config.toml
num_hidden_layers = 9
hidden_size = 384
d_expert = 160
hidden_act = "swiglu"
moe_layers = [1, 3, 5, 7]
normalize_top_k = false
router_z_loss = 0.001
init_std_router = 0.0106
optimizer = "soap_variant"
beta1 = 0.95
max_seq_len = 512
train_tokens = 277200000
Below are experts of layer 3 (counted from 0) of a mixture-of-experts language model. Rows are named router (the router's row for the expert), down (a neuron's output weights, with its number) and show model dimensions 0-127. Each number is 500 + 25 x the weight over its row's rms, rounded and kept within 0 to 999. Numbers have three digits each.
After each expert's rows: a language model's description of what the expert responds to. This comes from a sample of Wikipedia text that the model never trained on.

# expert 1
router:506514563467474509494526514574463485537503544471514504501532494515539532482514520518579515551492528504470485479515485501507505471517520522480500457493528535471497480525497535482462476500493482470491540465491474483513515527489522500497530498529575561518522473515534503477543472516526487478482495503473515494488537449516530467512513499510498499520515543504504539506506487526457495462480
down0:520588474489537474557481512508499512501508482495462525534492513494510499454502490492525478474505508520492496497487508487494515499511520480523505544524515496485482504507519501505501523478546490512528524533494531521488509471473471450494560466512522545492515450540468509490521542517531497555497505500476537519477517536503467522513496526467506507520491520499466493506518513493509505500483
What it handles: Full stops in all positions, such as sentence-final periods, ')." and '".', initials like D., decimal points (41.4), abbreviations (e.g.).

# expert 27
router:531515501495460500488472513518497529502494494490510492522480505500513553529482531489503547533520436516468491526491499481490533466510493540461481502540480529464482506526507512459454449436489471471555482539471505508522529490457516490524500463494531536517457466546538496475555474501496513485515534509490550507515494466527524477491491539556529479493497507545496515521497518524493507479504
down0:485521474519478536506531500531519498525516522504517495548472538532480487561477516530549518516496471511527550507485483491508464531513485489516450484496513515455449461494495477556487504462480524533462541466514447504477476472479499490502494497533506523543491521485505490458538494476513476493482477494499511543482547493487465544502471517496546480520504507511475475523512530510476512475546
What it handles: Derivational suffix pieces ending abstract nouns and adjectives, such as -ation, -ity, -ment, -ology, -ical, as in advantages, declaration.

# expert 25
router:512523502486510551484443516543458524510497481441515522508500463506510509490516517491471478528527451506488502526521505491472546471527516553493506458546520519435465492526518546467455473462494489468511499470481480448501524502518537474500524449500535522538508485516515491486494505488521505492500498470504509552518522457472535533505512514500529491485522523537472538517503497508518524463488
down0:540515482504525532532506528500518488503522515483469539532480541479480475465504431520506528516491490496500495475499489513530510480464473489511494486502497549473535516496528528490478508493506475439506495510487509539524496497490488497491525507496504473482508513483515481464515501512501465487547563505498500486510465514500489468498489464509538532508556524521453510491542465507529501533455
What it handles: 'the', 'a', 'this', 'his', 'their' and following 'same' or 'first' in ordinary narrative sentences, such as around the same time.

# expert 12
router:512503545451504511484479495535488516528476487446511524527509479535492538497481534486497532537542524510488495503532462494494553478522516517440477467498469536479475490531494505485492480480516509476535504491481479479521517472476579514470538459520507501480495473547513523469542499502515500491480507491469504515526509446493506458497493510473527512501523506494479527514542528490483522447497
down0:511501493497496487455459477452515476494478543517502495518477511535481498517474516468465519516532475511485501468518485458507528473509471469488515500494494522545528534513505501482489474512514542464465484513532477497480488472490491529492516483495474488527499498509495467480510490502513500496481503552487501473530500519506501462480514490495502474500495499498527515471505542506538512475480
What it handles: Past-tense verbs and participles after was, were or he in narrative prose (knighted, released, began, died), plus particles like up, him.

# expert 4
router:510539569453525559511496511552474510503508528475507517495510508468532532527513516487510513529530514506476509493504488480483493469494500564450466472507494532463492486532516521511480496451490462462495467495505521455485506492483507487500516473513538526516519470553532514479523488489503528478461505520498480539491509499521561492535485523495513496494540490494479509530514489572507500482503
down0:498537501483512470450499503494465535515543527487489479537513549504511501510478501533508519448442537525512493478523514493468525542505478537494489525572519513487505496473462484481467503485439477478538471525532482476476494490472507448515508488521490483473506470536516508545534483462501486470470506496514497500480506477561429495529512530500464505490513447528496508475554507504473505507496
What it handles: Numerals and spelled-out numbers in counts, dates, measurements and table cells, such as 1, 45, two, three, half.

# expert 3
router:513518509489495498485516532501480545513483524474508535510553531503498530469519544488541485503461536549481526479504474516480497505522519501477458467542524546488480480538508494506491496492504484505476493516482554503552519492491530498487526499519500557515541473498532509476500485495485543496484523506477513525478523512516502484564527508480514530516544510483518553517513475526482507466464
down0:487472511494549488466512523522492527504550519508478505470480519489538521536487500514503500502502559476492448498508437493560487469486525510540493500545482491463518486557504488440489523513523548565573464496523474485465474525497510470498525436491511473492469502466500475504499528480505504499454497491508493502500531521473557466502481512537510497495475527486514488552491511511483521525518
What it handles: Capital or lowercase piece right after a hyphen in compound names and words (Pas-de-Calais, all-powerful, anti-Marcos), plus spaces before numbers in tables.

# expert 20
router:536528502476495542485441511573507493518508543481468529483508517545529525492505503473531503558468505504469516465509491475487497495482527513465466480494522527481493491543493524475462505485468497443483506514454509421528495504455536479491528480497521543516522459536559548433514445508515522480459516488473489535463549449480555518530518516513500518507478503507516506488507508525482519481498
down0:558503541495503496497511483474480464499494505497516529501515542494543517532495515462556535517488513479478489487511529536524514511534486507473505471486517416528473529487479519500504462523480476472529477471500523463477508524480520513539518532503532511467505476480529489473518517514499491516502504524477497477474508498551562507511524547539477479531482474504480537487519536517506477483525
What it handles: Spaces and digits within numeric table cells such as league standings, vote counts and medal tables, e.g. 10 | 5 | 15.

# expert 17
router:541511527481490537503490524520509548528491555479526527499506546486550508497552520477520506487476482513492534466514459510498494464523493511465476505528514532469502474538525522459479479501523440485518474493484522447522505501509552525430535516519479507516525463519538545497504435516491544511495508475473502499523544505444499519530500533505505481521499544480489539505500488532502524504465
down0:488478491468530455494518503531509484463493489473560518529483521534477503486492496482572549472503519465531506500494496509494464446444510547484490525495511487482500511504507491498521521534527493505513546544486540518513505514489463525516516479501456553511496497527547486499517544460515518512490492488492443519520487520495496505516500549488464451463523520511490521471535517476447532459509
What it handles: Opening parentheses, dashes, slashes and bare spaces before numbers in tables (37.6 (99.7)), plus as in cast lists.

# expert 15
router:530507551504481496498483492518497494473492487472496515505520464509491488524505550451497505535501488564468496522505491497485525464530520508468444492520518518507504468510494498459480522465502508429533513509461550485517483517492517508506521465506489500531528484566532486513536491504497514514481557506470520513504509467495513525503498524525527500518508514525511543501523492564469467465494
down0:483465571513506499485513470508458496502500494516481524497485480485491507503484504508445448509531508521469508489496512491480494510494511491466487509522487500523522501526491471519514524527481453524527494527493535523463532497523470545493484434442508475537488484563512506518502550548503514499481500512508478497435534467505491469530505498512493479499496513466479492514508538490469483490452
What it handles: Given names and surname pieces of English-language people, especially after Mc or Mac, such as George, McMurray, Edmondson, Bowen.

# expert 21
router:537500478496507504504514553523495535501533479477511507538532457525498510486472519482523485522493493526509526500525496493512484514547533510464486471517506514498488512499504499419510511460452482419517516481499503462485542503496531536511543470500521503523493505539499479471496495502508476493462511503487545526517519513494536523510475537539514508488489511502491462526533504531490458506456
down0:489472547476506515463499501490511506505522526477512469472480519500491496544495504546551502520498483487485499509540509512536518482475483533534497495536483488487510481489529566497499523475510490472473477484522500482520511486434516508454448527490493503490486473506533494533510498486526504484487492527570503493483438491501492503469525508469496495471497480497517515504509489500466516514432
What it handles: Word pieces inside Arabic, Turkish, South Asian and Slavic names and places, such as Akshay, al-Kayyali, Ankara, Shia, Natal.

# expert 22
router:533521556493512538475499516533488497510488505472503531459505478480505536489461504491503487505500480502481513510532470463495508474501519501444503459555505497492506492513496526454459487489500488440495499485477490457504521501509514477508520485528539541527484462547508495469497500514490504496476503518477503474471530455511539505533500504515515493551513526489465513524541515513525474491436
down0:449511499520469521521505490507513513489478473462478480520500472511518515481471473509469497483554499510450511519489468514480497516482462486518504486484504477514506553508489501497492533497522489462513538537518448474502474479487490473524515496521510464511514535479530519496531509544496505475509469487473467501496487403466480507542507469497440505511546575550496541479527498538520496470460
What it handles: Closing parentheses, quotes, apostrophes and brackets, plus table pipes and first words of table cells, such as ), ', |, $.

# expert 24
router:525518513482485499479475503502493502542507512495468533536502527528534532493519509495527478522476493492449497478516503466504529491486491535482457508506512527469504497492531500509490482488526502494493511491511501448513517466495513513502534511499528495522464498510498495509557479514506537536477489525462485475519501509499513511478491520514521450514483583503473479492563481552508520501498
down0:485489529464519539500506532500462475492488529496493495492489535489501492477477538488488505497530525573482446521486528492509474466506510485480505542496527519512499496482487479489504492516501473498501530539527496489499521524481501512494467512542465487514533510470493520484475500510510527482534507501444489544513466482496511539505492492483513487508458515529477548497527518523507511472462
What it handles: Measurement units, coordinate symbols, slashes, equals signs and percentages in infobox and table data, such as km, °N, ″W, /, %.

# expert 29
router:508515589451503535486466506507492498526516501471518505490522456546526502480499536511493526521501469506518497527506497501496550477517506512446457448507527513458465465507525525505507506512496507509527469495467492492514497475463534473465515485508504515508506474542533495472519477501517484496468515468469472505501518433485519464493522511469520505491514529502501545515527502524488484483512
down0:496477472535508484455521480529527509507493486499525514503517546514421497496476482494470449520501485503501509514500515504497473486479484472462487566533465492505510557495543493563493496472475474491504524534494494539530517456484489531517476516461520507444466494509487534529565487506500492454480537530506482492499477531466515472469493493503488534505519481546536516490446508521478498485518
What it handles: Verbs in prose: auxiliaries was, is, has, been, would and main verbs or -ed endings like served, worked, yielded.

# expert 18
router:489524525502470513472446542505503557481497528489533510504504482536497501499529520513520512499506483519467496515465502516489519490554490490475469476487474506493486472560526484494481496435488502435528499479485527502479469485523522528501498473508525516548478454521501511457519488492503499474450510501464494505462501494501533468514503523488499482483506531531484514505503520551473473497514
down0:498511495517496531481469493512496506524490529521502513482504508496489481518511475491460501488517498494520485512499500517477498528500505474512517522405530512502486507518550512493474534484453479518529506510502507502489510486487509529503563494527498525489527515522520531518550518498498471443536520534493515500507521464511537531492483535519518534508484466488469482497502504494535570532511
What it handles: Nouns naming creative works or projects after the, such as film, album, song, series, book, soundtrack, often in music and film articles.

# expert 6
router:502512519475474518502446541536503522560517498475550528554518489526509485538508519481536526493501518509464557476511475485497522486517519474464467460496533498454473511546500506500490503471464494502533501489461491500511503475505518471446528495486506510509486534495566503470563470494520540514481510507474521504561522471525531487484533517510515509493494482505487460509532490494506529490483
down0:522497518511548473546481531487498505507519484545499485502503497487494479516461512490533554488448485483567492434494480474459503458492553552481522476513491485496525472499529524523452500500516480516521477466528467509488488473512477496513479502516506523526524517511492526538474511494515495511507506508533503501480515513483499506511494487529478502552483521472471518514502511502532522513529
What it handles: Prepositions such as in, of, on, at, from, for, by, often right after a verb or participle and before the or a date.

# expert 10
router:549503495478478555467481528519492515529497512478539498506505494501496497470458496493475460531529446516487511489511457482475551470518499504487498475528523508474447500525503527507452482460478480467498521497476487469523526497495520452502534482502527535519501491528548503489500478477488547479486521469463475556505524468466542509514527513512509517486531536516483545516529512518532538449458
down0:499506492518484511490500468496469462494494523520504483476488521511524491477524510496531514525462522529475486495460486462475523494502498499505509493535468500453541489502535515481498485494463529463540503492490497529495510498479496521556514485522516494498447496525519559459485511504471524452499526476518520447492530486563474519477486451499493543531458500532510480514523466501534511526484
What it handles: Mostly 'the' and 'a' after prepositions, introducing proper names or entities, such as of the Central District, the first, a game.

# expert 9
router:493507506497440515476518518553502546504506547501482531496512487516492527524482558484522529515479482549489532460512496499474532483505522529503452498525472504504504540489465498484460491492499501446518495479472534471520530517476519505505491438511514510551481490502499492475551521480523504492471527507511512511500530468466517539482480513451500531480513530469462493509513476528456486481501
down0:542501506481507534517498486518504513471438545504467531529472516499491502537509454499492492546505482479451506526484493521505521503508458486546487530503493460504498559534459518533460453492473508484549499488498483520469503496500478496499509489538526515511487521469475516489436492500547492490512510480526465466503489503488460528471515501496476526466490507490546467507476531534517512463509
What it handles: Mid-word pieces of Germanic, Scandinavian and Slavic names in sports tables and lists, such as Heerenveen, Växjö, Nürnberg, Velibor.

# expert 26
router:559492519495469482459514493527504510498500482500502495489507452564504515470444510529535478524503476531420519513527509489491555451529503510488472468525499523503503500502508513477472515462481468463536430516489539455494498472457513547520509466493528468534497496517491490499505490489510487485486531501498510531492525481525491507550492504526516496441524521549510532521514521495486498478488
down0:489508487504498482508506490543470548506513508507444513522531516530529471464485493451458492494497503530547531551482512494517492506518485504474521487527520507503471481528486486459491465508517487522493565471493496519502540512514521511470512500516465526468490502506512506521529504508520482480474493491511503541533539447529529525495482472497522470516481519480461494473496458519513501496516
What it handles: Short word-internal pieces within foreign names and rare words, such as Sè-v-res, Hosp-it-aller, Belle-v-ue, equil-ib-rium.

# expert 5
router:494535519491505500475459523548484476553512550500485536484525550461539500487472528456514460551521471494496546492499485473479532468497500519473475478506532502492448464548483472461463490481454449452503505494483514481513506502508503506489506483460506525502523473491553518461555502512511504477482475526491503545482542471521500521565520536453506500516513501507492526478512513517508487470488
down0:526494483514459471502500494517484510532535500509517457489476489507487497506502500509506520500528489515519476544513507507464509489522495474481517541482488505523544506443489476520491530474489502454495530492474493489508452452477491482509492496520437514455515479521512497495487518505486526526443451427496526553499503494518490488479513512512500487552524499503504464516488489518474511453506
What it handles: Pipe separators between cells in wiki tables, mostly after text cells, such as results, filmographies and election tables; also list dashes and semicolons.

# expert 31
router:561521529510456473494482493539472510472513499488487504497516488510500529506493530511527508562502502550464562519522486497489502475526515502507468477532492527496479474502513527472471511484480513486495523530476525489527518500487522504473527432486490543551458482517519478485507504547466487501502529508455483526532522458534531484522487520519527487485510502505472530508513521538442485448468
down0:462513517453498500480484481526500521559448470509530497484512543510526495476482465515503538494478497501512506507504514505486532529570512508468520511546529513489549505487479539473471531572523499513478508520497497461521499503518513520480496555521468485518462541492523514487497522492492496484503525520483556474534529521489451542515481480495483464525497473517484526487481490507492527506499
What it handles: Short letter pieces like o, e, le, ra, de inside non-English names and words, Italian, Spanish, Greek, Somali, such as Emanuele, Edoardo Bennato.

# expert 28
router:513484560510498522443494522532465523508508574470517532508499501524519537503511532447510515516518512500473524485516492466510500468506510500463481486502525532503487496511514528471455465509459471458518492511473534484495503472493532474476491501503540533537522459540524501467555514519522523501492506503471532483499526500486543538537516534495555478509521513489477581523512510496482512479503
down0:497518520514500463448523531480535500497505494517487498487501517466505511504471491477494479463457445524500456481556448509508497460482472498509521514520479427498463559506539514509476498504467527488455488532461499508466482501465500516497464529548541525520565512513524473520456501493528504529507484480554509474500516496475546455481494472518478528488538520547473506471481482488570484475535
What it handles: Clause and list connectors such as commas, and, but, while, including, semicolons, also thousands separators like 18,000.

# expert 14
router:514494571487516499480461541532482496534508539471503535533507473504524531494512501475491468530493475502515530503537503494468500499504515499466501460531514513437474500526504540483453475499478480489535504475459508477490498459481526476473493495468511503517513503523545502481547454470521470481499501470489532525533484490430520525548500520528527493474519509529490510502507505524486495510486
down0:496474534526530462523512495509508517543539450495515482459519460492479499542513473499540494491467508492480470482490480471532519495477519542497509482504519565513492459520471443551547455479463482491547520508486528472492501510492495503482514520495522502530520490486478500524476485561501470516500476481515467468482477537528481465453490504452467468472504506498492507562497513495534531510531
What it handles: Connecting words inside running prose: and, of, to, or, that, which, who, but, than, e.g. whether or not.